config.toml
experts_per_token = 4
d_expert = 96
router_score = "sigmoid"
router_noise = 0.1
router_bias = true
lr_router = 0.000711
tie_word_embeddings = false
max_steps = 4923
Below are experts of layer 9 (counted from 0) of a mixture-of-experts language model. Rows are named router (the router's row for the expert), gate (a neuron's input weights, with its number), up (a neuron's input weights, with its number) and show model dimensions 0-127. Each number is 128 + 32 x the weight over its row's rms, rounded and kept within 0 to 255. Numbers have three digits each.
Before each expert's rows: "mostly gets" lists some tokens that are sent to it at least half of the time. This comes from a sample of Wikipedia text that the model never trained on.

# expert 24
mostly gets: "″N", " lb", " sq", "-old", "-year", " mm"
router:092173130121117166179145112126131126138129180038136086150094121112145121129077149154139115146071151135148199179151125147116101154133142131145132189134168129142180155131139125154167141126113095140143099198061117103129123214120144129119099166152093105181059139187164188083143109193157156139119152049159151121069123162209177119137122089064132146183143138158137192089118176130149083020162
gate0:119115146111084153136149106130142103109154167103191173143167092095074140135160197163158150116123142145130117067134172116053115133119188163127122130110155141131158073124128122199126127150126176141063089182129164084170131063091098088104127197101146144118146157165109163162106126118166095137091088117104172196128148090161159100149165109128136124110097123164167146127107055122124127145108
up0:173185158143145092048065163159157149118073171090094095141166137101106185067137109177160093199126143165118178067108112209157137080142187147146155160155118145074158140101154120136079096096112133097184178149155078063125113159100167127060140118131113097137120099067128075171125196170156141131108099101118124160115138125125064111046169099096106142092176124152078059158127139199097094154117
gate1:096102124101078075136174064079087143120116105132113068214147095165163126160139176127126117130158160104070118101168132141157138138119177117099170149138115129133108165153135092099160126147127125159201129124095124110104061139165099125140065172122150077140119109141198165159089129139110157130119073133142167162161163070117099078133130141143178123165187088187129144124120112128102121156168
up1:143088127085075116144111122143153089165059115090158045089157184136110069184150155100084146109135116098115132085172129172124156138087099149130137106091113170093147145134123081113086117197139165150122136123080185159084147157073160092162153092152188104125164074157154081096115139097144141119094192153119080189088169105125092082127165155110170129108143126133143127137125121107114117167166
gate2:114113125128113058123132101152146203087099112153138121164165136175141124163155148138130121016096097129111124144143179131184124185153095140156127139111132078133152156124129156137154104207151141123127130205061127123149074119124150120191129121161137164130145102152109069074119151115109065165149138139147125118150140134175138052181129093141159138142119136096100113111136140139127105092124
up2:149072140137106139173089175097158113125112096143105076129132179087141116143116102096121128142178118185135117144085098084140096109135079119098095121108162132089101094078089106133085072149108125142137111149137169094139178117143124135090100146160087098149174129078112138147159145160104133100153096073138166125131124146122121137108134147179152130125127117133143191100134189179062121155101

# expert 0
mostly gets: "/", "–", "-c", "-p", " Air", " ±"
router:125165061094140136147183153041114096127149098101156101102154138160115087212120107134145149112138163157086145145188133182125068119124101134084130146146210162129143101119133108083123133131052124127130096157090167092103132135134114126164132148120084137126135133124168139124143120158143159113141109110128143048083123121101109167099114109111145175122130174098100131136129150152143138147140
gate0:165119138121132160124083139120195142136164156188102090200162085179089146171114169101200148065084117085135123103179090074089112135116096110162167036032170109114166074184105089158182106107169101080132123130111148112187114149097143122153130134121080123128175064070156118123128137147125079091097135158127155157161134184126089114095122137071142139124118095099164085112124221149070168126137
up0:141121084123153141121148102134144104141131147103113185151136099109153140095124123112121146111100183085097098140130144123088118107127132098171087081113077143141134128149060168129096176103114150167185169157140118212138133132147111075114177183095084123187132062137128170132131054107088130154107169121125112173122148082127076097112123154133083132119086088153143099152104099182128104158079
gate1:093064119103140083110127171129147129143133094100094172154174125142153146163105128148121089150128150086128213099158110157186104189171132192099192098215169113082073150081133139131144076130081154160116125117126112107194110130178107127144112199152152153127157141148105110161163157140126144156130101124120069100064087113109125158133139089151208143086123101112148168132123089089067102126077
up1:093128146138126151095118092114127126135134135124080101113144090103134061165147113080132129093089108143133095117147103103131172098138121152119142115098161173119123136130129120084138128148116092075127131129185153127156152198130152122129132132127151099105120142131102140128170178115125171092128111111124145116136127105129101160128121150194126192133105063123103184146126158146153145095164
gate2:130130141124170115182129121136100114134127129141161104126148077087099128122046124140123129195121122118117157140138092131098125133166131137150097057158166104118147096100127110136181113147159120135167154180136174153148167157106134109121171143128080155113146152140135116084118161128144186133183089118202151109130123147088149130149110041159159132120149177161069124092130129112125124090119
up2:140128162156073138068136102151127108086141095195189173146128117115108103142160150067130146198155140089113065023134100157148149164146127028170208191160147086173109106112121121156097169147094156114130128113156126140174106128127099126170119126114090123121174118115150119102116085158139158148157134108134113096129115156160191141200057117109111185138170120142135147123128100129184140162160

# expert 18
mostly gets: " million", " first", " largest", " last", " least", "0"
router:130165117094146179122120207146123166120127162127144148126133128168141134136089126111101163123145160107114146134100082164072119147154132111148019124140139144173128164123155116099154167154142086180147112161048121069108176133146137121113118168134070118144107177163116174105111122189155136126125127116081129155105178154157188156157128100108111131133172137108108153112104157100111090140156
gate0:100093078101130127055153113082108149100121140103083132090161111155114096060129147144143087069147147074122124130134131057122129170124153154065151108112090150146163115118142102172113155141138133188139127129143122170186150147119132102087100099129109147181074111202085068088106064138163128146165105141153180102116173073118122130134124110140112168105143109146096158133107123148125088146188
up0:151202124144098151126118163151121109145098150165122112125033099176098111136131128114125169116159106102127093103116175149105126189145120117148169107153138113091175123158052134105099115132079127125128125145145117089130142152168095108176132140066108071177105113114120064133155078146172166130188144199126130166103107130127118119100096166143135144122106127120102137113154120157165203168130
gate1:133094125117159087111114079069111111067083107110156128086103069139126104096065171118087128095097151144129141159072103139127106166100129149100111077181120153102090087136129063121114190110158128126113083123091165075158115122135198104123132152168176137094139128169123133121128147074133145176125184068094124172117107143126133130124143062132115131132101119100157134144134095108152145189126
up1:103137106132111147091152131126119177086084122160127137133132097131160130124108104080088102123108137123135187134132165147078100071069128143113150182155126184140097125105092118134126073166120049143087116101163153129170175143138130168146157143191139134140172081098153083143117128115125114073126054128156134057197162112189096166124147102172106137078077129121115094126136190132157139125130
gate2:129103104086161162141148120153132175082152086121132151133150103117155190109123097140130090129087111091115149149132120153106163096134138139110096068129144126163132115128126127114190191161133214126118085074106141148061118108097140121177155169111186088190098106158176101174121126035161122176194109169116143020218112121135120228140130109121099089095145093107116151098130136051113101112131
up2:130144122092124107098099124104131098123186082053107115108109145121136162058122101155103116168117137105129187126132159122149151150137029119074186134144138093081157129153085161159139104152121181162173133114139117147170123094075086085127124156144154159151134114120140144124122153117100112157092043128154090129117109123134091071115107116127153157094136172167089185124130129098093091139125